Weights of a small mixture-of-experts language model, trained from scratch on English Wikipedia: 25.5M parameters.
Below are experts of layer 6 (counted from 0) of a mixture-of-experts language model. Rows are named router (the router's row for the expert) and show model dimensions 0-191. Each number is 128 + 24 x the weight over its row's rms, rounded and kept within 0 to 255. Numbers have three digits each.
After each expert's rows: a language model's description of what the expert responds to. This comes from a sample of Wikipedia text that the model never trained on.

# expert 55
router:085175110172109094120161130119141089129089110114095125119090130147118097097138151087142153157162124118135123100134155119143120137125152137134117198147103106112138108117116128087136099134142141137128110188137110079097170143155101117119107142142084144117105140122127109118190157115120095110147129114136121119078117124088134175071154106147111109123143100118120112119100142139159130089135135118119138129106131132143164094095125165128121126107165157136106134097142131108119067143128099075149136106161119117142153124181154129122141119150122170157126155111108089112138136146155103159
It responds to: Sports results vocabulary

# expert 61
router:108202096149156116116146136119142128136116115109075113129096130156103114149151117127162130149156122143100138119097110147148111119135139146116111106098118123085131101141140132084125129151134140167139138174134154146115148149099121084102104153156102139090145156113088116106183149116169118127079131113137144086085157109113143161154142140145086068165144127137107138125130144121148145094119166107104105193133131120136137103134099138121166120121140145138081160132171136167111087097112140096145111115150131124136160139165112149131132111143162127139147097065111152123097129111126147149
It responds to: Foreign-name letter clusters

# expert 27
router:112178113151117126119138124151128105134135129111121114119081134150085098118132112055120136116128109126141134104133127131096129160115135154163146164114122104083122118126105133073107128094151159150144095175133126151167180108125137117122127139159093134139130151132122160143137180155132101136073118089114137105116147095166135110137127142134105089151122142129121093145082190156147143103137177114106142112130159101138131111127129158135134099138132129135082180129188128125142097103115148128089122129170114147162135134167150142130171148116160114158100171125160104101147121145113106154
It responds to: Abbreviation letters and codes

# expert 9
router:110196101128120140120147110172140124153118134099112111111123110145103123137161113099135129143124150124091104079143154099121137139106134159121159163133146102121141146148103130093124124146138160166161149176117106110124136150117127112129110114115146106093144118135136141099194145162169118096112123111118094126131126069138111145135119146123105087159118099152143109123106141141137103095149144138101101157137153089126126093134170118131127137166119098140106189157148109114165100105138179106135104152120148127150119096175132151126180121130161103111147165059102079112107139117117127101
It responds to: Latinate word stems

# expert 0
router:118175118169136154110175156167149103125101163125140140112090136178132131113111101085176144123108131121131129105130163127123141162157134121124176124099142117129079124143111143070118122154127127155123146187116141105103115123135132126106117157168094116111149116140125132113167150119179134151081116085127089110084093105118127154132149109156097135135124145135104145150100133115134110094150150105144115134142151086125145159126120122154160143127108144130117150114170142161127072115128124122133120136157132160108141184184142154091107160093178090135137124122155103104118139142125100159
It responds to: Mid-word name fragments

# expert 59
router:087196164191102104121150113141130163125109106097088151156111135141077104149127131103121139156138128147117085113152151112139094136140152152124127102139105116112180112114116110084098141125118133106126123197105127151115185115102132095149129140128101151106113157136105091127136191141120140122081125119112137120093164130108166154113147117120118105124127121096132145120089138166164161098141145138141109133115160105155115128168090116157143135066120137102127153130144138149084125090137111100120139173152119108128144127124176114157122107090140129133147092095119129102135122123124139144
It responds to: Auxiliaries and function words

# expert 12
router:089162110175145113116161133134105130111127112102100133162088140145090118136124115080151108124119146131136114113150120101110117159124149128143118143107145079137109131137145152091110078158137149151126112172143146140184114131140098113097079132138147165148092100145107111111194134115129084137116118112083122099110136115121137170137139161135124090124120132103116168124117131123154097087151137141091089112138152103120158159150125073154168129119139129155094171141186102123118088132106146121153174133140153144121136135142117136104158121170190155144132156086151128119137106125132126135
It responds to: Common words, Bosnia

# expert 42
router:082170092158137128086159134118148130126139147110125152118082127133090096157148095136120175118115135138139128131161166101145127117109139128169139127094155147128125150099125170063128143127159165146151121175119150126146170120108100097134117113132110176117107103112121111111175154101127111122131137121118106062111171138147110167136140145137085136118125135108128159130094137157137157102121135121129113128149146121110177129131109084123160105119158134178100166130192109118095110101132090123109128128150135153141163106175166104116143104129185128127142135100157113106122103138116116134
It responds to: Syllable after K

# expert 38
router:090192084166114127158143129138135114072111103089126175136111121142090128138130118095138125155144124152128127123106145135124097125092156091133123117203125135089143063144142128082128095113126128161127116168111113116111158116167120123115102146142120147144115140111107149116167177079131134141113142085128133103136120110120140135095143132169150100113150115109117092141136120113118146099129163127135133145111105112141132107123126118172144106120114135127081187135131141127117081170096127079140130158138131187163157145141128169100145103127138131165144123127088137130158102104100122141
It responds to: Pieces after C or B

# expert 19
router:100190126184127160112125106140136139112114110109114161123091147129084141177113111092167134121117155137124140105147113113146108164071172145110147122138121136112133123083121102080127111064131141121164097152124156117172137144133129093117134128150135142123108142143107165130167182112155139135119131130165170089125137129145094130128146126170125102104131140125086135110098116141153163134125139138130089132162113118162159098137143138126125082125178119141082169096173088161120108141121151105120137126149125130132141107126115171076155103131158123140120141120102120102119091157125116156
It responds to: Mid-word consonant pieces

# expert 47
router:097205135193128130120141113125138115116132111089109123144074120165072121126128091117110092129114132163147108136118126091112127122121127160135112117136126093089147094160139126110074108109126167185134130159097151155152140138134132147112091105116139162119109088112131137153152127133105082119131143099128114102074154103121147135146146191117152089084141157148123145102103138120134104123130166126133097116145136136118128149125103067156147110110130145159133186114169137086122102137111139134136155129156139128132139137147115129108165141152184117138143150128130080154119106122122111121
It responds to: Life-event words

# expert 41
router:064229121179122144121141136127162150146104154083106106128133136133056120154072153119122156117146132132129091109127141120177152105102128129109116118173114111145120090151163108083132139151127167137155128166133101106132161132095137111141084141137116176104146143094106098118170159122139113122082125088090108133139118168127151119149129113127062121130130124160108135137113136128111130127137134117118128142134127106164140093114093119142126125119147123145121158128155139159103125125120128082134103124143105123160128102137151128122121126095158137179127143106095131114139115160111146093
It responds to: Demographic data fragments

# expert 49
router:105191085181110118163162143134185090165109130115109151148111172131104114123139100081160145149104140134118153095118139140141115160134163123092104198131128123097111120150129109089135095147130119149138086163104129124129124146134115121096090107135126115138119108099135134150169163134153141116143117117138108073093094107112161166114114138164135096156144136118125065125087157131153102119159163139114138145101123092134154112122122132146155095140126128129109153121159144130146125118122130074136155129176114158123160095151139118133149122167145148146107142108117104116130133110136098179
It responds to: Sports names and verbs

# expert 7
router:083152115192139124121124134109134113124120145116111146133088114132129103165119096045157148118140086120142100103114139150125147188112120190124117142122142094092126085147135121059129098098150118154127118147117087133135134107121099092140118130121120114129104147133127116105178196159134142138104092109117138080122130146139113137131166135145092103104108125143115115130100134158159142102128145110139110116098146109171125147152100124139145120115181137132100170111160125102126093101110155074108125153170143109132178129149141115161128103145136137137130109118145128140139096125134123166
It responds to: Of, the, all

# expert 16
router:085231147160133122147120124158145117090140121124084135145125089125120119148116094133161170127138127101124096112141144116176135157121128154128146140149161140128162085129152097097099154075147133163159121146125151109136156113128110082131142130131121159081132100135108134127169168130152142114112164130150111121112123156111127136167154101149077123105165177172107101088148140163102133123144145170137090144133138093146158120121091132120115109122141103130122179138147123125123108100111148125120104161107139135138154151157123119123127127117143143124145092105158147100097111113115182141
It responds to: Arts and film vocabulary

# expert 11
router:108206158176104131116150099158151130126133162109090145137090132141114154135110138091158141163112146134165125089138165144142131132128131129159107150151139105105116100167141094072090112102117184133108114143119108134110145111128144096134107147140155128122116081151141128132181129139116126098119111112120137109082122157098140162123119129115130118106126136143076071114118152135108115153105172118134119147108124134149121129119125138131146095105156086186111204136175114094137085114156116092153093131160125122136149139155128153143169131152130112133144144128115094106108127117110135152
It responds to: Biography infobox markup

# expert 26
router:063204108176101158135149100100104114155128139117108108092075157142095114143144106097116147113133153133135104121134117098128117169110148146141146106136136113102134117117142110097108123102153140152159118153109130115136155125120100105120119109126114151126098123105123116112135131123105101103120126159130106095088194083130143128161141164132120057094142162106107134110118178162164144150119132095091116124105158123120157122138101104128132139123132153172069135115164111138159135142113100085157135122146130134146180126126153141145149104173152086149108139120138112131132122128126116176
It responds to: Superlatives and ordinals

# expert 28
router:100172113179127146112158136151159146130154132094103154180081152165127124131086159094138124112141080143120125100152143093143160126092134152151116127134141095143145130113135137069103146092152144125145124169121127123139153089087133123132111159094112117147130137117134144088185160141118106120089089137079095081079160178099126105133153128136107096117117123160129126161129141131174152132114140112143104146083100099185146140106087139146126116114126122159087150153191136123124102118128142103121122134102153135164138119149157141132139147134142124108148142128117124122114118144111129153
It responds to: Name-internal fragments, quantifiers

# expert 24
router:078194103175109147134152117180129135122168143130108145138116127126109115149127105112129149123102132158094162103174120123111092140084161093154112174159141123136148068121112098095117091117133122157136119146125140125124152168162126109139138121138148134129114120119092105138165156109160152136134167122129136088148134121121168154111119123131119095108099165145104133107120115098140138069105111173108116152164103117125173128136144128144167103126091139120107178125167102120134101153101129083085110141129135162142180127134127173127151108149175108137140143118124111116126086121141157140
It responds to: Vowel pieces after b

# expert 17
router:090164105165123125124137107130143139105137098146096142103119122172100121142120116095172136120121128117139122124169126131106142164078175121095148123106126127111117097102118134057109126134134172166141130149096170115132132109141107103094098132146104123109160137107137095138170149098135117113129110127127169126075169098120102142182149120139116081094169143130113152098081130142145154128106144081115085132124129090149137111129153117125145122132122166145065153103160123164111122135111116069105122142160116139173149132154160143161124111119142127122103134122125124098107107142135119182
It responds to: Copula verbs

# expert 58
router:115181115166123132108130121150150128101125108108131118136080164166110125089125106107121098117156109131144113125107144112125128136107114167177156099143139103106131118102130133076090112125128164114126138176149153109172147121142100137127088192158099139124125124127099159144176166127145119159120126074157160090098139167109108144119165106129128087148138112120122138140088135142149152114131164127095133122159152110125158122131105107134149109124112134110071166132202147128101084133091142131120092133141118132137128160136138177103126171131110098166142162096128140129113135134091135143
It responds to: Surname and name starts

# expert 2
router:141196092170087123081133117149144109120106143076113108124092130152087164122127109084163123122124136091112136098131152115108132119109144117122141118135146110080137120115097132085116091104128098100178122200154115091146161140168135108106125149157144098087145110127106141081156149112157137147124147131126113114124146112145134154118143123142112125124117158126123105131116154133111164106146160109137095140118151105143135085117157114115132133129142104156082197156158100131131113144131140104115113151133099165119142149184141158123091120082116115163162143081146106119138144127118130138
It responds to: Mid-word consonant pieces

# expert 52
router:084167108160106162111165174104172094097133123107100125134090124162123081100120081085139106145146113152117131120150162093106129147160144139127082135118134135119123108138107153078119121112120121158114118180115143113164139156149118130112071113099128124119142108144151117080193177123165114134133148117145104125110125118101160165142175151176096111127166126128100118115117113137167135118144136131114095132141119138110158149106106128128144129094135132127106169122158131151141058140135117095121117147117142128136150117163125158101167127123166177147149142132122159103141127148152143120
It responds to: Prepositions before noun phrases

# expert 25
router:094166093166121105140153118136148125134111177109112110108120131129115084147171117105160147124119131149119149086148131119122112149102149147125132148157129122112132148096140166050175075091107110153150106153098168127143158131142101099108114125121113145119105148118079155150169184101149123159135131126138147059104142111168140130079126127153117089111133135137118134105130114151125125106131149174110107121126130129114183107157140119130150067115132137164085151107174103165122098131100116085128136124155129157117161115148121151110127125128141134152131134102122108124146089120121150158
It responds to: Name and word fragments

# expert 53
router:094207135165118107117159103128129142122142111094076138124130123135099136112158110135165127120152114122135131110156147137145150180153136133121126142107123118096141105122115099068129138102141114119128128170158146122181166095160132091114093113130129103060116119145160152077123150111152073116126140120126134124092138136128169145131148134155110096121140134107115117101135139127110144104124132110125129138131154135142117101127133100126174105063163129171070155138199107110118097101120131081127151110169151169125132119151146131116129131123093121156140114134117137101144103107129104162
It responds to: Narrative clause connectors

# expert 31
router:101197132171113122059124112151155141125130127081070135132085109152073136156135148082150118133144124145146110127167140088148087102116116130129136146168132116095147102113148113097087117149116117137143132164107130104166129135172105122165103091119124160093097122101120123104186148127106114102098104101102131132123166174145141154131136142101127118133101125089146123115112154119145144136119166126133093113125117120149108120116115105146129122128150137184098189128162125123143137117122118117144131137140145147173124154176123153155142116148145100113119161101159079131156137132107146125
It responds to: Verb onsets in narrative

# expert 51
router:108186138162113130113134120120123114144103116075119117150120174104128146161136125107111130123133142146120101103122138156165119105123136127127098096126135082086156078153104125085116136089154102127154113179147115115117125126114134110142109146133088081131098154109078134121140193109140130124119132112107120100081132127124140106130166115118115120137119117096129108129080155129122144067152131140131118158128153105147146100154133084125171143067176150127112127140193124135127122113136127073084150141125107152114148124174139126120139134107182140130127135068159110129106128132121152103
It responds to: Geographic description links

# expert 8
router:075185144151131135121203109156120136126146148084106115103122128126087110169145133116124135139146126130102123125164123090160096126107127171102115092144126116115158125114121121098115157130161106154177104156084100110139179143137102099118119131111124125113092126117102119139160170147127151121113158140110100086106139121116131176119128115120141086137148142120132124129084155146114148114105129143149107145182132118140101109126139117149117134100176116139093164155170158164117131133156112078119134143110109089158133117171150117154152085128156138103109147064119112115104120083140131142
It responds to: Line-start punctuation, suffixes

# expert 33
router:093169130160122128110129100127108138103140119113094146131118107149101111129102140096135090131149126142141110097154123099140122170093123143126136112141158118108139114136128098096104119122141166119159131133121170130145171119167105109147088134101114104100124140102113175130171176114160134134103114111136127113124185129100103116107171146108123072135179140124090137148091106121174121157128126107112070164154135094132123149121120117132129104094128140178093187145174113141126116112116158043117126167106122136126144129150139144129144155146155128118113125093101142133099154119077140144
It responds to: Capitalized word starts

# expert 43
router:092182099159145121118137132166135129127147123072079146125126137173070094136141123113124117138131133155083108135179120142131115145113150110131101111123130196104157102132137128076144117161118147149154128164137138112147134138141107117116117101127100130073146167094157109105154151116168126105096158084143111117144130114127149132141150121123084073136119116141146131127112110123147122134152101101104089159131124124154106112145128126146130078127123131160070181126170124167148106117135136099140095144135123153163139134188158181155135139153171134134128128125136111112134103127134121096
It responds to: Government and court nouns

# expert 44
router:090190100170158111128133128164114123078158134104068117132096117159090107126145138119126124119127158139135116101150116092111118149102168141116153119117144116099130105110138103105089117139151184141168130145099150141162110146129079116115086113137165148134117111148115162151187166145116151148123125126136112096082117112156123130117140146143110111131115161108104104098091124146142113133127151159131079092149138115129130145136118121138160121117145127147119198143184146123112113121113157108116151176143128108122167121117128125121151086119159103110107139080157112140161125148145109181
It responds to: Media and pop culture

# expert 60
router:088194157171114117121141129100127111090133170125094133124090127132134088092119117092135122110119117141110147119122143104116129127109137119117084154127141118120112108152134173081123142093128133153116131200160163110121138138122104154104099148157146124129127127101097136134176200108151071127115116090127127092110134107147122138092148133140100114109133096144117098090126139126177135107135159146132133135140178130140141123159095124133157113110127135109071159111170152145119078133119152127144144113144148130151165106146185143115136112152165139139112139090110104125110108125111124184
It responds to: Conjunctions, sports positions

# expert 57
router:111176109163118130150164120141113106122125116107130110126069127168112099133146111094124113124104137112097128093143166125167092118131136119107119158117160102076132122148151108074112141137119143113158120203134134115116142115179130143091075135101138095106121114102127161123145134075152121137129160100126117138090145113102155152132128153148127104140152176138115105106119119133154154130139141136100102150102153090080124161106136092137160106090124159124114184128139110172105069126149100087121121145134144129122163142157138152146148103124139137140132138107142115102100158075131122152
It responds to: Place-name middle pieces

# expert 48
router:076201159159126153076126125149085147105166096086102126107101113121109118159130125129130147097146146144138163105150122081167144136073126156177091147123138129151158122142114135076131174093168143154166116168143154132167168121119111121138124145121104154134122147139134157136164151164101133138124130135119136116120102111121123121129138138135086090138119121093115110089119141141116119106150122120118085172147134108122143146144122149129136119141112159116058196151145117111109120094134113098109139152120139108141159119121134120141178101123170129122115124118135100106126148088124154112
It responds to: Zeros in numbers

# expert 14
router:101177113141145112105157132149132130094131121103085112106112108156119090118143155135162123153138108185112085107134138123120115108115171150090106126149142143100134110147138134086117123128128110155173112151117149085145118115111093092121109139141111116110168139119112141121210150135176134136072166105145136082113165121071150146111118130113097124141126132133156123138115138134095138080127127153102072148150132083132124134123166142143123125117133125115105180152146146152090102138114158080106099114144143099174156116154118147121148125134182122100108114102120105114118144134106162121
It responds to: Function words, mid-word pieces

# expert 32
router:117178122174154112110140123098152093136118144115123125122112122167128106121138117078115139129122086126103087108134149147141154141123141144142113176115156113092154108178116132069105143133103108141163134171112121125125119133098119134120134136145110094117091136129127137148175156138160140105142115110124081084093134140168156131103125110147084114172130124139127097088138145132147134134130155121106122155104126084131151167126113110149147088135144148112129187158157156121096068111115129149150107132174127134137135130194159118164161106123174103122126129104141093113130154104101112180
It responds to: Nationalities, motorsport names

# expert 1
router:107206129160103133107152130153139148122132151104122140149117158119129141182122122097128138147107119112124122077132132160150138134109122135136149178113136097094168133152116148056128142121149124147137123188095099159097173095135139118156141130168114091144076166121093138139152177134146164150114123117115110110094123136115157133113155126123108105133121114133125123119107148129103147087154125160128139139135125097117124133157135072113132105096095136103141151185144128161108113104174108088118095152105136133141115102169149091136123116079168129117116129079146114141093134126149133135
It responds to: Latinate word stems

# expert 15
router:089197128160148103098143097142165157145151163133102128113111108120089101124152110079128111107130112147094145135137133109143172160137130149176133109159123141077120097138115109097129158103133180159156126156129117133144139139149099125107109098108109153111114119127126154123152141137148099099098151093136115118085158104116145162140161138140113082117117108135098100110140119103122139135132138103129121200159116141177104128128129109128121090103177139138092183131198097126130088132126150090153128153127137135146118128172143155141135113159146113145148101124112139100129118092118107151
It responds to: Infobox fields and proper nouns

# expert 30
router:074184104189130114100151166120103078108126110110121124119104132155107132147104143121136071120148139143109110093140166118179100125122116140146111100127140135107154097134163122108130128128164132106102147192136107099151144092134074127113099165149114138127113118129115110137193151147132130117089175097121114089127161147098139155129149128117119117147126113126126146128141169100121143084166131103121127143148123089147152162124118141148139135118124127109089152162208166144116130105117144116095123126182138118114125108147149147108110107123161138114143135106139112139084090124112147122
It responds to: Name-ending syllables

# expert 18
router:090180121182143135132150133101148108126129125099121152126112109121126119124112132135141127154149109135131131123125143143136121121084133149100098112143120125126142077124122146080118105095131101110170116164152151125136146143108107139091100147130135159105137151133107113160167150105161123112107168077138120127118096105086149114126141116171130091120153113130095136148131112090149118104123136138157089188129121078134187122130117140100140085094134137107090163100188122120074079141112139104084152094128172153137154115138147156098155127122174104134155093131113119117096137087113112105
It responds to: With, Slavic fragments

# expert 54
router:099167093157141130116169140153154108114149172119108135149109141155136107103175127084160106109109124104103121095112156098147122127122133172127137138115129087132130131122113129083131119127138153130161129166117149125148171155107118126121108174117092104096112123138121148125189150148194114132105140122095088100107095135123132124131121117137091075172086174174112146180142162134100135151105124140121136111146121072137142098132121147134167135094121131170098155108181119132119113123151165113137120135127147124143145089179119156129161117141152117146144139109138115115129129078105097136
It responds to: Le and ly endings

# expert 5
router:097198105163151085134105130115136117134126108116127134099099135151123070105136102123121115098117119126138131107145157107132124136119148170141113118107127113136147121106160172074160132118129141112161132186155127113154156130139125132111129149137117168130090130117127139124163173084120110131122113112144109093124139137120146146122129129129125117129159132121109142105152140112141188107121128125089082158112141081113147122146124104132157096094110171129091214114170127114136081118110159114095115149161121123106185133131158125109161114149150075152185125107139127122094129097100123132
It responds to: Proper-name pieces

# expert 45
router:089210103185108102124124134177161132113150130130119111157128088166080140177091136095159128139127143158157100112148148110150111151083123180121198154147120123122131137123135121097137126121131133142128129160114155159098122088118115106147108090122106136116095110149077141135167174157161102130117141098118161091116112119124126140128121149134097103139098165104123132141106148125107121100145164116148109118126145104168124133103115117130123121140176113133108165103146133127114137121083195095111093138124126110170127111148118137118144127118135131105163139092124113135122110131134159161
It responds to: Descriptive verbs and adjectives

# expert 63
router:124189110163159100132153118119147082149122147111092139136098145170096125122119119076118126151094126177165133114121157112091150154096159141110142157133149123097090103164143134080138134116121123142106162161116166135133136143149147113117074170096144135130130152151097172140154182121158107130124156094115085107100115092161119129132105121153100107163136148147120109145103140118160091119131170095140150136130133070164138096107104132128160099169120139131088189126181125138090089125117142109126125150147126123132144145146149119147155146141151117129106155128111137120115139131131127127
It responds to: Non-English characters and names

# expert 62
router:084175083163155117105157122149140113143127139106128130130107154123109113108143117074142118116116119108085110082115113108146136131147166140101103143125125111087142099120134113089135097181164132149173131154108124087157174141165093144110120136141158136092105099142096130110165145117150153123135144159075099109103137098152123152110123102117088080144108142142138098109074170139136146084134135139096145117128152097098124098144139119100145110108144138170095181131150094129142107138146130099145142161138121148130143105151131120171154118149125148135135151093096099149140127116111108177
It responds to: Sports teams and venues

# expert 50
router:104186117189104112116146109135164107146132154089113163108123152124075138157122114093131176138107147180134152104145130122120146138135112132130105131149162092100132065158149118086118159106114092168144094155112134156082148152148129097117094136104149145122095136137119144158142174157145178136122105097125086107141129101151109114111155120133131127161120132141117125120069148115150120101108178146125135149118125096133152145152095114119151138144130145105098185153182120105120116083126108113126151146144140152162153118168145122150114121094169148110141155115112136121130140132129119135
It responds to: Inner syllables, UTF-8 bytes

# expert 10
router:116183108166123134124167114143120093108135137116120112113094154164123108134117152054104143107164116148105120115112116138142124110116111142135133138119129123098161103109087121060099171131123146120138134168089102092122171095110133125107099164146087107124110113109104144097158126140126117099122124121098090114073161114097146164116152126101117141156139119111143118137090165121139172111136122098118127153088136106116139139122127149136113130066173096126108190143168138139087123125158093102133133119109108143153129156184141139150158135146127100161164125113144113123098143130106120160
It responds to: Country and place names

# expert 4
router:120154105164150109133148092166145116138129127094109116146069131161115119130150103084140133104128134136155127117136138123098164156119113155171137131120155117088146112107131150041114124096150105112124155181139141135164118127138137116145116162128120141149116158151145158101175169138179121131107109112135107113073148087159158138127137119157103087112142124110127151131125129140172132124155168105114119169133142085154160137145100137147136080144130134141065175139166124109112086105146151124113113123156122104140133156164177159116157126116119096146128158100137141139120132163124124132
It responds to: Name and word-start fragments

# expert 20
router:107166112175141127078121151126113111097104149110113149163093126147081116127099151076126104099096129150123103106139123125162159116089156155110107139146129134125129116123132087105114138127118132135119116165139131116153155153128124126122128159117119135117095123135115160115142205112137144154082146085100130122129096147121173103110152117169111089129141107164090138132131139115142161091131140136134118187124145145184164124119130136149127082099154158096100186131165115124104059109126112084142152133153130105120182132144131142128134155125129129145110131104164087112128108122107094139
It responds to: Romance and European names